Experts of a small language model: width 192, 55.3M parameters.
Below are experts of layer 5 (counted from 0) of a mixture-of-experts language model. Rows are named router (the router's row for the expert) and show model dimensions 0-191. Each number is 128 + 24 x the weight over its row's rms, rounded and kept within 0 to 255. Numbers have three digits each.
After each expert's rows: a language model's description of what the expert responds to; "gets" lists some tokens that make up at least twice as much of what it gets as of all text. This comes from a sample of Wikipedia text that the model never trained on. Tokens count by the router's weight.

# expert 21
router:133147141153122128105162103128098162069157155134097160156151143140118118139137103139137158127157149126102125129149092105100110095111122132115087100171101120137121140099114157150107124147155133133154148115132114113099160111149073137086094131103134099104111145127145170169136137130098154094131153108096107114159076125135089082116114131112164094144115144174135174133114126108102128127151087146166107110171134103161156128115159117137152125152097108161139124101160131109163131110106155131142167143161114129142114163126117085116167103113111127110141110119089135101142146146169177173
It responds to: Foreign name fragments
gets: "t", "k", "d", "z", "ö", "g"

# expert 54
router:094100103134117107131094155131119062144159142132137118150173112151149141141115104132135111126091162090105140166134153091140102164165119149100141118152094077116095110145127165148110148157092086105075114119121124097154098157138140122074143095104173145122136095101104098130133131082100125150109114115143101151127103080113102136122149119117116115092107119144109153151103131119145128090131170139104108101096138139152150108108117111163126120094125145120137100112138156156156133098099143154145127171145116147093125163141127141128122090103130114150093124170132081135150106166156104143
It responds to: Post-copula words, name endings
gets: "i", " known", " such", " well", "u", " used"

# expert 2
router:109182136164102100086141173173151103111145148181161135115164151116128122158125138148114154086159119110095123092120089110155118137148118147095090161142104150100141124116166100117087159113111134139124140074106113128124119137098118114128127184129142121132144125119143111137154107148121136093161166130108118170105172101162106113154183144135088105136117106130155138104144146142149160142124119148129161107118137119170120128105180132117144100137102117147140119125110115142099076117089119161127115093114124119100095124161126128161174104129166106172121150117157130127146103134149084123
It responds to: Table stat numbers
gets: " 1", " 2", " 3", " 4", " 6", " 5"

# expert 32
router:135123106166141099147157089110105119168086129135084097149123133105095104111144095099155135186154119111139149151153138190102144104115139146112133115115118141122117141106124147135120140127130074161106153136117133107142120134125128145098137090096122129138108150140129144125110108134132137089101095140123125132108154148129116111149094127160135082091120136134158142117146093130153125116166105109118149138112176125139144105143159106114125131175100061089143124131143152146077164173115139178130093159184110133184117158120116136109160121106090079110157138107114133134142108109093146172
It responds to: Plural endings
gets: "s", "ers", "es", "rs", "son", "ks"

# expert 25
router:112165112130150113084110099070111133094136130079125104142122154144124141123117115141131138174135123142095116136151156135098103118155120104138120120152112136132108102136150126146112113162081125085090120130124108124119090146140140153115099162136118115118115161183108109176124144130134080121133080137128153079119153096160175108118081140167134166148119105113129091101138138140170155143105105142127149138113105138135111110146132163135088082155133113129168110113143090124079121155173157159110124121161121121145142132113139157141145159153153118103136138157113107052153140146155084120
It responds to: Title word pieces
gets: ".", " \"", " You", "n", " Be", "t"

# expert 33
router:135142111121119137120151175149146126140098158113156096150130078150131103139096135171118170130123099134072122135092131119085109172105152132166124160142101102118108106094144141136124113126101138113090120119116133141149151187094146151102182118111119128110175122149124108095103156178104086152148139129130127113153146118137145145095099170165106118139121112108098104115102127125116137078126128167182111119106133150099102119090136138086128115171123135111136150114081148115117134181111105150131158128105154147128118147107107157112185145144141142098150124136144110130127100109144115181
It responds to: Opening parentheses
gets: " (", "(", "\n", " \"", " =", " ["

# expert 6
router:084157103089146137160126172154106102094127137094118137110133116134116164148121142159136160111091114116115118148113125103178135141111140097126147161115117144153132131132088117138127171148154096163110135155127101162164090130153139112112119099124083116079146117113150109168090094144134130150134114174181110158161114155129101133113147167105104143144157110133138124108149126151104104168133140129137106115149139120081093184120117108104109133101108144145160128144102132148168142087133103133136126149168124148121118101092145091184097128078150131131104109078106108121130116158101098146
It responds to: Determiners before nouns
gets: " the", " The", "The", "the", " new", " This"

# expert 34
router:144140160126125135112138159118131141131119148205133129109137079125111144132160096120175135154146150148083144155128084124129140118170102120143162146146104144120113135148094168103101087137133104117127147133126105134168136126121127126111142150152103118117135117148119138166136175088144157106136160155137167165131185131149154107108158126133120132146152123112097141124115107195166108165149121150106087151172135121141113118135140166165118080144146147118135121186126105148133144112095134161150125100099163102125123183131145123120141120167081158162107119129129115141129167095082136142
It responds to: Word-initial letter pieces
gets: " Z", " C", "K", "J", " ph", "D"

# expert 4
router:155083112121142174142082135167145119104167127112087137091163142172111078143109153131123080146165109179159132099135106130123124172145120141127122149119105121104127139122132136096157151125159076123120162135133161088119126148130152113121150098129123135092152080086124173084115118140105121104127129143120158119132147153121154167122144148175098099111123118126126123129099169171124122111097116142172090122110100145123090138112116098133144131116161115094095106090142133116111141169128096138126098169124165098118121146130113122111154124093095109107106180119113115146168135110135167133
It responds to: Occupation and work nouns
gets: "\"", "er", " footballer", " player", " film", " politician"

# expert 39
router:138123105150120113128157118121131098144124104125160157062149141172106108120099152109126165139098162136153136150126086123116105097099166126152100116103135142137124132122129112159107102058113092154109161144149066146122127150126102115152152130132113116167123160161146168115116147117139111125103117126136145100118145143107161159172117174144119143161128177110140130147133147127090126111158079153148100097139133144105154087115105149156174110103152131104139123164101142133096149114175168144176127121109128097124130151115142162099169132152080127127133165156137136127155100148093117140
It responds to: Section headings, breaks
gets: "\n\n", "\n", "=", "See", " =", " See"

# expert 35
router:169097117103139168141137089144136175115091105136124158070089134133144142143178117103118116150177148083113114076154142123131119140156118119104127101146132103138156118162133082134156101140086155114128087119118105176108096146148132163124104127129106114149151115149134117109159165112121101124097122111128131166153136127145153091140122155087150098149105144155139112142132175123114124141176141100125122126144140145102120133096117113160126121097137145169142140119098143121121180142120119088160155141091112154139131133130118141076123119141172132088171094114145099152118125140115095068
It responds to: Locative prepositions
gets: " in", " of", " on", " by", " from", " at"

# expert 59
router:094126155096195124152121139167131094108109139110144102108131114118143166117155165093113161102121120130142124125111153109154112138108111113096155155099115152148123115104148161137145119089142130167126136131133142150142099120155123105152097092131116107111158108129130107174127117111216134133117085154140105118148116180143141096119136149091123120152156132121148140122157149131112104126133133097161138155152149075101106167137122113099131194147167120144172166158100116136135164080141092125101170159144085140111162106123143122133093134125139132115122118090119110079119107122118131143
It responds to: Determiners after prepositions
gets: " the", " his", " The", " their", " its", "The"

# expert 22
router:149117125100124164165084061146130162162098142137132113118103142155161140133094151105150084109132168130106145074088119147139109147115106132130114131129131118149160123093106105132143119135109158099160112084111094169145075131157142137098134125132118103138180107133120149098124140095159115104103107129096147151164122132131108079141117151108193129155151162105141117158156135144131130151162148090141155131147134094100124124151123112153145092153149144120147123110098109114145162153126131120145147183094090145108147156128135140090118120131127154096119114129171108127101091149112140079
It responds to: Prepositions after nouns
gets: " of", " for", " in", " by", " with", " on"

# expert 38
router:133090113143147141120123152141112138166161149115122124133137120134088096145110154170151113099140116087102203111131124133149143115130110149124120094114145146100140164110097157143137153169144099135115155157089095125170158176128131121130099126125098139136118128122138097170146132110124109133172181117142159152128141140094130159113144167146135110109097106118081161133138154102151131104173135157140136129098151143114150125084163128099088148152126158144188138115144155100150145135175163161122107128154110173148099153152100108111131121141114103148139161099113099177110164143147126133
It responds to: Taxonomic name pieces
gets: "us", "e", "a", "i", "s", "th"

# expert 45
router:111162103133140116142102134126146117163125124094112103152101138085112121134112133107109082133082099140087146116161153114147109106083120160171096150078136146121120180151143148109119112123179128129111165130103148105104165132091162150115132104116096122158129103167108104150145148111107170099134105142086101142122125106145135110095101124151070177105138077143094121116109141096158131107109106106140141117114084082178103130158132098102116102121113131099155151124113116116105170129119150142124088124115139116151111152105128086119163130092139096132132125114140128154136089099129158123
It responds to: Clause subjects
gets: " he", " was", " they", " she", "s", " were"

# expert 46
router:094150145111138094144098143114102104079127149104130117154112142152155118124143128139167153151112127145108077117085137133106090130137156152134165143138162122160146141096144114151126085137102123111122105175130126122160179155095152147109147151095089146120138158131131180082131165140113176124082113131162103174117159106162088144098113131152114159111118133138114140086107091122131145106101118136130109118102110180156160164095094137111111135127149103152110134118121106146125101168111174122149095141113157120146092100117135129102148121156130162105121130163125151094108172145135092128
It responds to: Dashes in number ranges
gets: "–", "-", "/", ".", "19", " –"

# expert 42
router:134158125112110129151142073100128137107157114125097131152120073083132113078120113122120104164134124130126104084173121158175149151122143141172178125082114124143146152129113106132154143148089158101135143156134153121151112134139109105158140159083111156152121137157123106091135156120107133156136130126106132129157142158159137131117148069114131130124150132129121144176149145157130104155114169068137073112121142136145150149135145121100164101144102131123141128120082112159143145118142132114120118161120117143135180108104152166134103149177123151097142161148146143073096154155091114130
It responds to: Table cell separators
gets: " |", "|", ":", ";", " office", " Billboard"

# expert 49
router:087158117155115122126122134155136131121109143084093113165136117121146142131195103177151101137120129120120122142121105164133095098128115125148162121113124103100089109132099167141080091156142114112143099124104112091147145122113131107116117160132097107119120160161126146118154110117128147184119123097115100176115117101135137165114137111123143112107145155151129115111089114124154108148111099158086146150168115116188171148123140167163161114168146151103136126094148094094136142125112141128125102114102134119152125138138149173155135139179076134099118130106103150097127187092115097154
It responds to: Coordinates and address abbreviations
gets: "W", "N", "E", " /", "°", "″"

# expert 55
router:142112099150123150144151165114174159115152169093120102148110099101108092162107122140097104150117093075130113129142132149130159153151131161150106150129096122136163153129084146158097162146090138097093109141133114140153112138171074131179148153146091117105106123138080100118120131136120087142135125134121113112088155125145142107156108116144108103120164148150125123092129166152095168147084136108107081138091117143122072120099147081105133105125086134130157163122106140136117123135109143159114090145139140151145099115092144151119123111140129146125158123177124100128113135152105125168
It responds to: Table column pipes
gets: " |", " (", "|", ";", " –", ":"

# expert 43
router:144110113102130103111096120139102089154106169081123112153133139163124094154090107133089087134161098080114119137109118100122142172136123124125105123145145084090169140100146108107106125144094115103115107127101159094125117181122096115156146122142152107116100175101144137115092105166109120116135132109170115150093123113112101147135106140160106089168162115142099112114095132111142120088121154173147149128073110149149150111132151159105116115117144143113107134099126132157105120137123156145144115116179134100096106149119111088127133094107142128147123151132094101099174093124118072142
It responds to: Venue and award heads
gets: ")", "\"", " School", "ort", " Stadium", " Airport"

# expert 24
router:113110145148148107110113138113112137093135143078148151154112156108174121128145108107137158141138154112105150114157100099135127115127120114158141120118115164137141111156129132119093141141161083129086173183102087134135126089169136129116138119125165109135104150146092150140123125158149110133163129128106130110117107095135103086082147130136163178122135146141112133172117158131104121122133133172186130158095152088117145114116087127157190156143150155144150160096153155156151069101124149171111145135089124110103117156110136106121186142131115108125095100115157121109116139132109119166
It responds to: Inner name syllables
gets: "ma", "\n", "mi", "ima", "hi", "mo"

# expert 56
router:122136124147120120158118116134147152139137153103127089177107090097109096133121149107118103159116173132174091086105095118136147168142143135190122125155119123134143137123129106121140136151093133070110158166091146094119090142134125140129141137144119132150071123127120132157119111156108117180111139132075157090133109154139121101147162145139144120175158091127144121099129129121123138123109159116095105096131124143173136131128145111097149103117084152131162115150079140142101162102109132139083104152155133124138141136109125083148128136134164131111169162137072096172131176122132111148
It responds to: Table and list separators
gets: " |", "|", "-", "ry", " -", ":"

# expert 60
router:139144093139095105162114096099134168101130152091098144138107118139124101126122105127097096164114124137133084121169110137133155183128134116132151083104127146110183142157115147128136160175095138099110141148141150103119131166155090112142136130118128133120164127172130127134118125143107091156169167114114117123106146127160152114165097112151079135085170127147102076128120117161130135133083174074144102138106121101097148110085130119135142117148119146092179138123116164133114155153106137143132131153140108172153148090104091117092121136151111158081123141153119147101101121130137117127
It responds to: Row-ending table pipes
gets: " |", "|", ";", " /", "frac", " member"

# expert 57
router:114122109170128092152132139079127161109136128117174166113135130105151132134102149123166163117144142137091141134117136151123167101127108145136188103105126119153125161146132159154132095126119162128121133159101091142169170144099091136142111155126100146138150165103113121089101125124132119125118201133108131117100123153142167123107165165117123146122075137113156161105126132134137125142087154158150087136158157165150140129093103161126124177123130118151120159141146132099111120154151140143133105097083110156168141099096099121150140147144076134129093159116140163112110168176128115122
It responds to: Taxobox and number punctuation
gets: ".", "-", "–", "=", ":", "°"

# expert 23
router:119131114088134163136091118141107148170127161167142125150146151087112148127085169147098096101141132106131185137120082152135115136150130106105143140146144116140157140111148159162164129161091130135135165116080056161151104171147167131143137133119113118110123099146106171162154117130133131136117140107119103181146171149104110124111155149133164167151168131141152119142125121156103099147160174173133112139114106143150117138101109166101142121145137097137165129112168136104154122123159190138106123148112092175129136152112118131134100115174148148143117128109125139139102144121122125140
It responds to: Taxonomy and anatomy of
gets: " of", ":", "-", " human", " Type", " la"

# expert 63
router:133090145149154124153135065141161151161098115122136136109104153141165156174123099096117126136177141121175147119182174116142145144154124117127123125157121110156138101159090106107148133106105119148146111113139155164158130118132132182140090164165139120121124097124133085136114138099146152143147114123134147170181119104167134105146088140100127103150131147126117100154149181117111082122123102082122133150129146149129145149135109109170151117107168147136132141124086106118105163127128118080167135122133112143137110138126127137095105107165130157095130108124153104158122101161163091083
It responds to: Location prepositions
gets: " in", " at", " to", " into", " on", " as"

# expert 13
router:144103156093142091141127107122147135112145132100149122170125150148124150117144117130130120154128142124106117112152145140083152098150121090131101173149125127131101135085143089138102125139155157086085128107117089184130088125132110132131124136154126140103134153148141097166121129156151108143142135111189125068154148094157132129117051131145132128127173103133150101111119137157155119154111105153096161108115110167112135105120093138175094103167132131119184130121129110107133168101142141124118192144140150161145180168141137136116113119118137090099143114135137143089091153141134130148
It responds to: Song and title words
gets: " and", " Me", " You", " The", " My", " \""

# expert 53
router:124160117116126099135108100126092113099149143134125158103130132105110124127208131171143127145130141150104083115137128116143108102150139127148148143159135158136181137145101156148123136154112130204157099152128159086160167124151158128139132132120112135154131159141128151120131144107122164127145164131122135128089117116143127119117132115138091146129142155142119124128110118140167171120129133113096160090099132120165153171171110150117135099161143152104130122101154144143123102099094119137153122157116179158136143086129125143088136167132089180143124174128146165072101182117123085147
It responds to: Sports statistics tables
gets: " |", "–", " 0", ";", " Win", " Loss"

# expert 8
router:109142127147141119106140159156160114115172132143170131131136148120145154114112121126160156106136151077087103069114099096144104151127112169113135127104143132104139121133183101112111167099109149126132151085095136138135117154092132118104121195166132128155108143093113104110137118099126128081147155125138126137130168127134114093164149127146094110103081128132165118116126119152153140183113101119148151108158142140166131120105153162083118126138100120146127130129103127154102116107086116140144110060111104096095117122165127104161146163113112114152176147114119148103149145132172113096
It responds to: Numbers in lists
gets: " 2", " 1", " 3", " 4", " 18", " 6"

# expert 52
router:130129174125137087116131114124117139119123057102134130173109107146149086143089134139092109126124143136142133118107125155108132114158121136092110162116152118147121121098090124152149089155144129094117120125118108131102114181102099117085096105124104177104168114157108093094116150169126110156122129133151101127136133138125138146173065154119075165113138100106108157131133151089112123112107149117109120104113128170083135150122138122175108125148136109111131122103122108073173173160150107119119175160096147120119148140121131136070129136143140083106109127152146124101096146109109124132
It responds to: Conjunctions in lists
gets: " and", ",", " or", " &", " but", "/"

# expert 26
router:135139163145163105175112112108118141135131068156148146112128156125155152126152121097165142139128152139111112148107141102099087131169173122152104150139085188109168139160093125131106123175155115119106164156135156160115160149114121081109179120124106138133125122143157168134131114149101139128161107132104134121117105102139121116100138149134142147151147160120140140136116134153086114102123138169168154112102120150145140146137155146100101133167109133168126147110168156129156131094129146113153157141147084108138133115110116143174177159157093131146108113110093148063109127156140159141
It responds to: Short syllable pieces
gets: "ho", "fo", "do", "ha", "sha", "go"

# expert 30
router:122140078126134121113119141175097127110137158119105108155121098127120108119125097154099143131129120150119118134101138128099087110122142125164125099072137097101165148108138119127149117142126117118146101117090173130157178142149175121137135159108145144104115102083086121130123102081117102124121120138084108158083121089137122138093165134075131100101145107142122156157106144123178119071151127169122166156094134136138156101128120162114149128136156159082126178103131131149131081116133134143101117147092137140137139096107140160148150176154144132092126137160130160077116134107143145130
It responds to: Measurement units
gets: " m", " km", " mi", " ft", "}", " ("

# expert 36
router:145114119152123141152158134108168113144116128138133129149103126101132097176074159124086151102122098125150094076107153085091108091126145112085148143102160114135144131111083109111140099110115145103122101132118175125147129144103091121110097143126091149129143161162098128112097109160113113138144164129140123141146163100125140144093105135113140111108146128096119141106135133096084141119109141132153117108085144179119106134092103116125109115149109169156131149083107111110157129155097080129143130144108124123136123102140133072114158146174146098101137157166146086076149114137156083123
It responds to: Clause-linking punctuation
gets: ",", " –", " as", " and", " -", " ("

# expert 40
router:102113152120143135091143097137139173134123133133166134153127139129161086177142126128122109137138133131083139109098121082128110082117128146099160095084109146151161154151100148150111177147148143171103151137143141146133122113099112108136104156108161141147089149162126104122149141172097155124133104130113143086106091121119110172127157142143153170093085096151117135090116095163109104110111090163095141163094160149104115133141088103145111131154106126128099142122104110162149133082105136138095132141165179118138098148104100139091107141138132117139118148086131117150123154146124131163
It responds to: Vowel-final name endings
gets: "na", "ina", "ka", "ana", "a", "ki"

# expert 12
router:100101153136094116156102146133112161130150120127107165137137123138094118101143087169172134150173152167128154143108182132177129154137141133154136105113119137131173169123138132114102115107106103118125173129129131148143144121142136079107149173104129127162119178170103121141145117078150150128118159095144137103127117106176132106129075127139135136161151190168114128126121118141080106144142111157137120146140100161089107123134090131128105095153128143130125127151166138136151104091136161120089143084101117133153121137111097099117179100137174122127132108096108141119136144165145155152
It responds to: Mid-word syllable pieces
gets: "te", "ha", "ig", "c", "pe", "ag"

# expert 28
router:094117153121108095109119118121118131162141145143133128110145130142099070107102136102118127129144114106113129168118116153130095148181097073131106146155122116119129124105132141126098123126149095111159139142095072100138162164157162107109125115146099112106112113117131137165136096154093122142104151141098091165117155102099138144086123140164151123146113117121124089128168068122149165127108142141146091125135114129104159141100186153097163104138109125109175174131181141144090164096121159126083111070139114146120086136118110107109155110145113110105124120154139144137113124145146122171
It responds to: Capital letters in acronyms
gets: "G", "D", "C", "T", "E", "R"

# expert 16
router:107122148085173122145092144143141095109095146108111118114138127145133181133133154107142139108114104089140146112115140117143115142090070137101156161123123116141116123090129137129120157079134124123095139083165126138133103133165124121135093106098114147104166103118144117154146100116199104151104098144146110112166110196142127082124124137141133132158153125123163149141159118159105108125115125145154143119107137107098123161139141150089113180115147143121166135131088097136135168094127113122133127154134108160107150114092163109170078134130139134111129123116151087072076095144121132117
It responds to: Determiners before nouns
gets: " the", " a", " an", " The", "s", " his"

# expert 5
router:154097117086112115171111105105146169150110150128102144105136116138127135150160163112108104136156096129112137150142144114108142118180097129090099144122096121125128155151129066144111103067127143139150114165129140107138105139133138098115176177084104133167115144107103125123141146080107156110109088078171134170114165132135115146156123119144097095111147085159096129119119091101132093138110103122134135103162105156156144154132110126173104144142161148087151121122127106118140110126169124155153074106107148126132111125099151150101148117114120162170113091131143108136116161120130118108
It responds to: Word-initial Latinate stems
gets: " on", "end", " end", " int", " leg", " arr"

# expert 44
router:144120108102152117142115123131125145127117139177172133170108138110158089133138109103108114119113136162132108092113167119142129154147150146125085111106133185115085168149103145093089121158074097149134107150104112164132112126131160141128161096170151112129088126109156148118139113128114100116104128139125131105130129121174089151151149121144071106134096096144126105150109157143122152071104111145154165113090109166139143139089124122126167120112163117116165099113113132123158122089132128159117123115187101086136125134091093148137147133133163153149124093099115143140123153107117183129
It responds to: Noun stem pieces
gets: "go", " after", "vo", " war", "isi", " pro"

# expert 41
router:105131085121133094117095150097111137152103141082133128093144135079111156128156103108113146133107122138119119159170156097170115160118109148136136111112185165149110147155112132133088144147121113103105080118149134133140163172095100106132173134147114158118097103128163117173151148157087117140116141108107141112092133081143125145123142096105145129124117125117159121144175100148130136138129112128176093127138098163106155150074113119145085154125107111117134125100149159124102115172121167171122168161117132140107141161109108139154124100153170156139129101124093125169139143130110149160
It responds to: Word-internal vi/bi pieces
gets: "vi", "bi", "\n", "di", " sub", "ini"

# expert 61
router:164141104135104148097116119094083128090112096139122117132118099161093120115144120135138120144153097121099107138118128161103071130147150147157115111145133151161131147128122164151128121160104111110114144122131123139108123134109129129094155150109091089166102115114164099133116179139129091134156087100138121108122118091154117158123134198104114147136129130107075121115141134112141098145115119103136148072137089133135082173114131165096113136169077099136168096174158144142167115105120141153172143129126131133155158156082130122162116121091144114137135127141093107104163125083096138144
It responds to: Word-start fragments with l
gets: "il", "el", "sh", "l", " Al", " The"

# expert 1
router:123134115166138125067146118108159122108153133118115111151090138127083124166094106143090126167138118162116122112173177138133121152178125105173113120144131166117139176121129113132110132148096073081090109156094119089130102135111116131115105124150094142121143101150092147119132132156132112146114122115143108127071166117137150156146157100137093110092160100154125127145141093098112101089127168150137151109142104174086156107108107117099120135152131159094126126136163145136105158160140100136112154097104116156144141141116096128142142090124154146120110119156159140083137099100111157125
It responds to: Closers and word prefixes
gets: ")", " |", " res", ";", " Res", "|"

# expert 48
router:106147095169139134127119143131156094115172158150097117156126125092129138153128130105174149146123094120106116104116120115144161112124122124150129148117145099112095111130166129147130098085086162155108057147108160167152126107109091093139121106116114107135142174143146141099111140170144136153139186114172129138104150156100142147090152141156164142169079138138141135156141106097091126137092110102163132143151082157134161160097105134152119138098111135114120107112136111127159127126152133129083144130124169135121136118101085150176148164093124151128107093156158146112120101109124123149
It responds to: Section breaks, headers
gets: "\n\n", "=", "\n", ".", "_", " →"

# expert 58
router:094117088131100108169110153122123136083157119117167144167134138094094120142151096186166137158179092129152100117097112151132123119083133159087092089162084130103101158151124127126155145150091087110123137085137112144140127141084111149110147146123122119152155168157117113128156115163089159108105112094109120133132129104151163171149164122102180144132105157098104153136122120098145138115139134103095134139133099127113126143128125106093101155092126145095148120136152142153117143086114157127163138134134142114169141167120131115122159107113159094114135118156124117113150147125166158158
It responds to: Mid-word e and l
gets: "e", "l", "le", "te", "re", " Re"